{"n_layer": 9, "d_model": 256, "n_experts": 128, "experts_per_token": 4, "d_expert": 128, "d_shared_expert": 0, "activation": "geglu", "moe_layers": [1, 2, 3, 4, 5, 6, 7, 8], "router_score": "softmax", "normalize_top_k": true, "routed_scale": 1.0, "balance_loss": 0.0172, "balance_bias": false, "init_std_router": 0.0231, "lr_router": 0.00145, "vocab_size": 4186, "norm": "layernorm", "norm_eps": 1e-06, "tie_embeddings": true, "optimizer": "soap_variant", "lr": 0.00379, "beta1": 0.95, "beta2": 0.98, "batch_tokens": [65536, 131072, 196608], "seq_len": 1024, "train_tokens": 909400000, "steps": 7351, "dataset": "wikipedia_en"}
Below are experts of layer 5 (counted from 0) of a mixture-of-experts language model. Rows are named router (the router's row for the expert), down (a neuron's output weights, with its number) and show model dimensions 128-255. Each number is 200 + 30 x the weight over its row's rms, rounded and kept within 0 to 999.
After each expert's rows: a language model's description of what the expert responds to. This comes from a sample of Wikipedia text that the model never trained on.

# expert 30
router,195,192,192,185,143,181,170,211,191,208,223,176,187,194,176,172,143,184,232,167,219,178,201,241,180,204,198,163,187,155,165,178,208,144,214,215,239,191,206,188,196,176,163,190,206,182,209,245,221,251,247,231,160,188,215,216,202,197,121,233,181,234,224,204,246,190,227,203,177,194,172,189,188,222,190,209,173,235,197,215,176,195,228,217,202,192,160,180,156,258,168,193,203,215,221,165,236,205,214,197,199,214,210,209,221,179,165,190,167,146,201,183,185,253,252,177,171,139,216,165,224,211,243,211,186,192,226,148
down0,175,182,202,169,207,225,240,180,181,209,199,181,198,197,210,223,229,146,188,214,154,228,181,206,158,177,195,121,202,207,191,176,188,167,234,214,227,216,207,235,257,174,225,188,165,167,243,233,173,180,213,185,183,134,221,180,146,164,186,160,238,206,199,218,130,183,224,203,233,187,132,201,202,182,225,215,228,184,186,189,176,196,192,174,186,240,179,161,191,190,197,126,213,175,193,193,164,187,153,226,205,159,173,208,213,155,187,203,261,242,138,231,154,240,254,244,229,173,262,220,229,191,237,226,239,220,230,223
down1,177,184,215,211,216,185,256,203,140,215,190,258,218,145,177,212,208,235,156,229,206,201,235,269,148,191,174,253,222,202,194,207,194,209,197,188,166,182,248,136,174,217,216,175,206,203,189,224,233,184,134,163,193,174,185,198,239,174,221,195,187,171,154,189,211,209,184,168,193,228,230,194,177,210,172,200,236,191,147,213,167,194,260,210,222,177,221,223,222,242,228,230,244,231,193,215,187,222,236,200,185,191,165,233,211,200,228,247,143,215,162,206,130,206,220,194,216,234,194,206,211,200,137,152,261,215,220,229
down2,173,205,187,228,173,202,173,223,229,177,231,212,195,214,115,199,196,238,156,180,185,185,228,217,168,169,256,215,243,220,215,192,237,184,226,189,187,199,207,182,175,188,181,225,217,216,194,148,248,195,126,255,207,219,226,171,192,272,193,211,180,206,203,243,243,201,207,178,248,153,148,189,236,235,181,193,186,186,165,155,208,176,229,211,206,211,241,158,219,186,213,232,187,199,199,201,234,186,256,238,177,203,226,204,220,201,160,191,189,193,167,238,289,210,206,167,177,212,236,199,230,159,239,193,250,170,195,139
What it handles: Section headings, line starts. Line breaks and == or === heading markers opening Wikipedia sections like Career, plus capital first letters at line or name starts.

# expert 28
router,188,190,230,152,235,223,207,213,183,206,230,216,205,194,190,185,194,182,177,153,214,214,279,153,196,230,194,152,181,241,186,170,167,233,216,172,167,209,248,222,195,236,287,193,165,156,181,193,246,170,207,179,240,177,240,167,204,244,207,172,154,192,246,140,209,200,155,149,203,182,176,168,195,194,224,213,211,247,181,168,198,172,173,237,191,178,260,212,188,223,165,218,196,201,169,177,189,208,235,211,196,169,217,157,207,179,178,158,113,242,186,222,208,256,232,216,194,199,201,201,204,206,166,221,215,196,155,226
down0,162,210,159,189,288,209,198,213,208,197,160,182,131,189,197,209,189,199,226,165,213,201,172,138,243,218,146,179,182,211,234,196,199,200,214,203,188,216,280,203,214,270,174,214,230,154,204,177,212,204,147,186,151,199,201,216,217,229,191,173,175,182,195,214,170,194,218,174,196,176,215,216,222,249,160,223,234,178,189,176,220,223,215,223,157,235,193,206,240,223,186,202,181,188,147,187,233,198,207,245,255,194,167,222,189,185,215,165,229,188,217,97,191,216,180,213,211,158,150,158,186,249,219,161,156,158,149,227
down1,185,161,149,225,223,213,163,176,170,234,218,195,207,190,167,205,180,163,212,197,166,150,198,218,185,251,226,216,209,237,243,282,228,191,172,174,216,242,207,235,189,191,148,211,219,230,228,235,240,159,245,177,209,195,210,151,192,206,200,165,161,258,179,192,158,185,165,180,225,153,181,263,240,170,295,190,188,215,230,176,196,201,220,244,195,162,191,203,227,203,189,183,252,214,172,171,214,213,225,187,254,142,178,187,203,246,185,218,207,203,219,167,264,178,189,241,162,219,168,210,186,184,186,208,195,219,190,190
down2,178,215,169,175,244,220,246,214,169,259,212,226,217,230,209,154,216,186,253,208,189,237,253,205,204,142,217,224,163,280,192,139,183,188,190,192,223,173,218,213,190,153,198,199,214,204,214,226,127,209,203,264,243,182,226,158,246,193,248,225,216,184,135,207,223,181,210,209,206,242,204,219,233,206,243,214,210,240,206,215,230,194,189,223,183,193,215,176,207,245,205,223,207,156,208,198,230,221,216,223,138,194,209,150,177,250,149,195,178,255,155,154,178,191,197,168,232,218,204,236,242,174,178,183,175,143,130,215
What it handles: Foreign surname pieces. Initial letters and inner pieces of personal names, mostly European surnames in draws, cast lists and squads, such as K|iefer, G|aston, Sch, Mc.

# expert 32
router,192,210,179,164,235,249,272,181,252,227,185,161,172,182,220,178,208,226,233,186,242,218,195,186,205,199,245,214,241,181,214,188,156,139,203,230,166,126,207,211,162,230,193,217,217,172,237,181,153,184,175,212,203,206,209,188,181,201,172,219,279,237,249,227,224,198,276,223,217,216,184,214,159,162,208,208,188,138,237,194,201,235,233,209,189,215,168,167,218,185,210,227,156,253,164,235,147,209,200,157,189,226,166,199,213,206,184,189,219,168,219,173,212,168,158,155,169,231,189,222,226,209,193,174,132,203,160,196
down0,196,143,168,243,173,264,171,240,173,192,162,220,225,193,211,208,209,157,170,187,190,218,212,208,206,178,160,181,198,177,221,198,181,167,165,186,206,183,218,207,177,151,210,201,216,240,229,211,284,217,218,233,148,182,264,158,191,203,188,235,188,243,219,183,184,194,165,190,183,238,203,234,222,217,191,273,257,178,206,209,208,225,164,265,201,231,246,217,212,254,179,263,200,231,185,209,179,191,187,175,234,152,201,228,184,155,136,161,204,243,156,175,183,182,248,232,270,234,292,153,189,194,176,208,236,200,205,230
down1,212,232,192,179,188,204,240,249,247,170,242,182,166,191,193,220,197,225,228,224,222,205,197,224,190,154,199,129,223,203,197,194,266,192,123,241,218,148,187,251,225,230,231,184,249,165,176,226,190,241,199,223,180,214,181,213,132,231,177,178,185,245,179,167,213,241,210,222,220,188,188,220,202,188,186,260,217,233,202,212,223,227,155,203,233,182,172,182,192,198,153,217,189,206,226,212,197,211,231,162,186,182,217,202,183,156,226,238,201,155,218,205,204,178,180,130,298,188,206,241,245,184,149,183,200,201,237,247
down2,202,140,273,204,181,196,221,188,169,163,165,170,179,194,186,217,191,246,191,193,219,220,152,200,253,235,204,160,208,156,210,205,196,260,176,202,190,182,227,197,205,172,180,218,243,212,177,206,235,141,171,198,183,206,173,205,178,196,179,218,208,179,158,262,226,195,191,211,197,172,251,242,167,187,181,186,240,162,180,162,253,226,161,237,211,207,191,201,164,205,169,188,206,227,161,176,251,219,221,206,208,192,273,231,186,226,232,203,216,194,231,216,226,185,156,166,196,188,135,228,213,153,195,257,190,182,176,169
What it handles: Dates after on. Month names, on, born and table pipes that come before day numbers in dated text and results tables, such as October 8.

# expert 56
router,205,191,180,207,222,235,199,175,149,181,231,197,208,180,211,223,230,171,146,178,180,224,198,170,185,249,188,156,207,247,199,193,201,209,203,192,160,226,203,210,168,209,260,199,167,223,189,197,252,176,199,212,212,202,193,211,199,222,192,152,186,194,203,190,249,252,189,246,202,161,191,186,182,214,195,222,230,290,142,160,185,218,159,185,188,181,219,259,167,205,155,228,162,224,126,188,223,188,183,190,249,199,227,190,215,216,200,190,203,208,207,187,236,243,236,221,219,208,223,264,186,225,207,174,184,142,157,242
down0,184,218,165,205,214,145,220,184,205,175,214,151,170,224,216,216,229,210,152,224,192,178,168,191,199,181,161,179,209,225,224,209,276,236,198,197,186,180,216,196,169,160,199,176,195,214,239,237,180,222,173,190,172,220,225,232,247,175,201,241,259,175,229,221,183,226,232,230,205,169,219,217,205,224,184,227,178,154,182,211,174,253,139,169,246,230,145,193,201,222,220,201,233,210,226,155,167,224,150,213,182,197,231,157,244,212,202,201,249,190,215,237,241,187,150,254,219,202,194,190,176,176,149,198,161,165,253,176
down1,212,196,194,219,194,187,233,238,166,194,229,222,148,167,188,147,160,184,222,156,222,173,215,229,210,207,217,190,151,231,203,197,208,165,187,185,255,165,168,236,203,224,179,207,167,201,203,229,233,222,211,157,143,189,167,191,129,202,160,228,197,210,230,201,249,222,231,219,198,219,210,194,185,167,248,215,207,207,260,247,205,167,141,173,215,188,200,193,219,197,191,232,170,231,237,211,196,198,223,181,210,198,172,206,183,267,202,234,210,225,213,214,212,190,196,337,164,207,239,223,226,214,241,186,219,202,193,187
down2,221,170,249,190,170,197,198,230,213,163,243,126,232,182,205,209,208,246,154,206,199,177,225,203,188,187,147,214,203,177,201,208,167,202,212,197,169,182,219,197,180,209,198,176,235,163,177,210,193,173,220,205,216,181,218,214,207,237,181,216,200,228,268,181,169,187,228,189,218,217,207,230,222,239,252,194,237,211,128,139,245,224,180,179,180,252,170,188,184,198,198,171,191,175,165,156,216,222,217,221,236,205,242,205,202,189,186,206,213,231,223,156,254,235,233,209,223,183,193,187,181,155,187,169,190,226,191,163
What it handles: Surname pieces. Surname openings and fragments in sports rosters and credits, such as Thom, McC, Mill(er), C-ab-rera, H-ug-hes.

# expert 2
router,241,176,192,141,208,222,176,201,200,233,144,219,186,228,143,189,225,171,181,234,217,210,191,204,215,185,160,180,217,236,205,175,249,169,157,211,156,199,207,224,179,208,247,150,192,196,261,225,195,203,243,232,193,215,248,244,240,224,230,190,160,199,193,202,193,205,203,157,235,193,222,182,191,150,202,237,205,244,176,188,170,178,194,190,211,218,241,195,180,230,188,195,195,187,235,245,159,169,191,225,268,230,179,256,135,191,219,246,227,174,181,201,195,231,211,244,226,200,152,155,194,192,153,264,191,212,208,234
down0,158,224,271,178,220,192,239,211,162,178,198,198,169,209,227,230,219,231,268,235,117,186,191,175,197,197,290,223,244,190,206,170,210,256,260,234,205,162,205,185,187,235,167,184,181,185,228,186,184,175,167,183,202,265,204,165,226,216,231,194,252,193,224,163,236,154,212,260,206,146,157,233,157,259,170,217,216,197,224,213,158,175,205,178,201,197,167,212,188,204,223,165,216,202,189,163,252,183,135,198,248,179,255,218,147,185,225,235,161,253,181,194,167,220,183,201,198,201,190,146,166,184,200,203,171,170,213,208
down1,276,170,195,158,146,152,224,149,187,202,192,227,231,140,249,220,180,239,214,268,194,210,216,184,197,165,216,191,209,169,235,251,215,192,195,121,209,224,187,230,140,175,212,155,150,177,192,174,199,224,204,215,184,220,175,213,241,214,179,261,248,220,202,243,217,157,208,165,197,193,228,201,196,167,216,199,220,173,181,194,228,182,169,149,220,214,198,200,190,237,160,162,196,236,230,201,201,153,212,164,245,170,191,211,228,168,217,160,254,169,197,216,227,163,177,175,198,195,192,204,177,259,150,222,235,217,263,210
down2,192,208,217,184,195,215,223,216,205,215,175,160,239,99,224,205,177,228,211,142,233,229,167,234,181,218,176,183,230,222,166,179,197,210,243,166,223,173,168,222,230,197,160,214,226,178,175,181,188,166,210,153,233,212,225,188,170,222,199,127,198,228,199,237,200,198,233,219,232,205,209,177,188,231,257,194,217,221,209,242,221,219,170,204,154,195,255,180,245,212,225,199,214,196,232,184,228,93,166,206,219,185,198,127,204,221,208,163,173,234,202,190,205,208,207,253,134,205,224,234,281,139,217,157,223,140,175,221
What it handles: Verbs and comparatives. Common verbs, verb endings and comparative or degree words in running prose, such as worked, find, more, such, better.

# expert 41
router,189,159,200,194,201,231,182,190,237,228,200,244,192,259,218,229,236,229,238,223,175,221,210,198,196,251,247,159,193,204,167,175,200,164,205,177,211,256,193,194,134,269,193,182,203,211,166,206,269,179,205,168,251,197,194,179,183,232,134,205,191,228,181,156,229,161,223,244,190,219,248,139,203,213,266,194,227,203,192,203,224,208,231,237,178,185,208,158,207,199,176,169,195,193,204,184,190,191,218,223,210,160,139,145,199,272,111,183,267,212,186,173,185,181,204,172,154,179,226,230,195,216,258,206,225,263,235,169
down0,229,212,249,159,199,255,218,194,188,240,183,175,234,190,231,172,175,160,247,161,231,155,214,233,199,167,184,189,219,176,248,160,176,193,228,229,183,229,215,240,188,230,187,175,181,181,200,150,147,204,231,226,264,183,215,226,208,214,203,249,132,214,202,224,233,181,241,179,216,184,247,205,232,148,204,219,132,171,165,200,196,153,219,193,231,230,200,192,169,189,198,176,258,202,187,201,174,185,210,183,193,171,194,174,219,189,220,185,172,226,226,222,185,200,165,234,252,167,213,201,171,213,244,206,212,201,198,249
down1,216,187,200,189,142,261,215,220,203,222,115,197,229,224,201,207,182,221,253,186,145,201,168,171,175,198,194,186,221,182,197,214,195,239,181,243,173,214,192,181,221,219,195,168,178,183,240,223,128,143,230,187,190,149,225,202,229,209,139,183,247,235,224,212,231,202,221,205,151,160,215,203,185,190,211,249,189,158,141,205,194,224,179,234,199,191,176,194,230,247,167,217,196,192,180,194,227,193,181,144,178,214,212,171,213,190,199,154,177,205,238,216,181,213,207,194,232,230,245,183,201,269,166,256,213,222,213,213
down2,207,174,161,189,161,177,213,210,171,143,167,259,162,175,207,261,185,202,200,237,185,205,188,195,203,205,172,215,220,162,179,203,206,187,155,218,176,166,189,196,252,203,185,239,267,211,189,206,206,177,202,156,232,227,178,175,195,206,183,132,214,241,243,176,180,212,120,196,188,207,197,227,210,212,176,219,219,203,179,203,230,154,174,195,214,181,191,226,154,220,195,209,189,214,239,218,213,214,171,182,189,241,220,192,208,209,209,156,187,194,242,239,242,214,197,217,156,182,213,197,232,259,158,140,182,200,220,154
What it handles: Abbreviations and breaks. Short capitals and abbreviations like v, St, Mr, Jr, plus However, in addition, sentence-final periods and line breaks.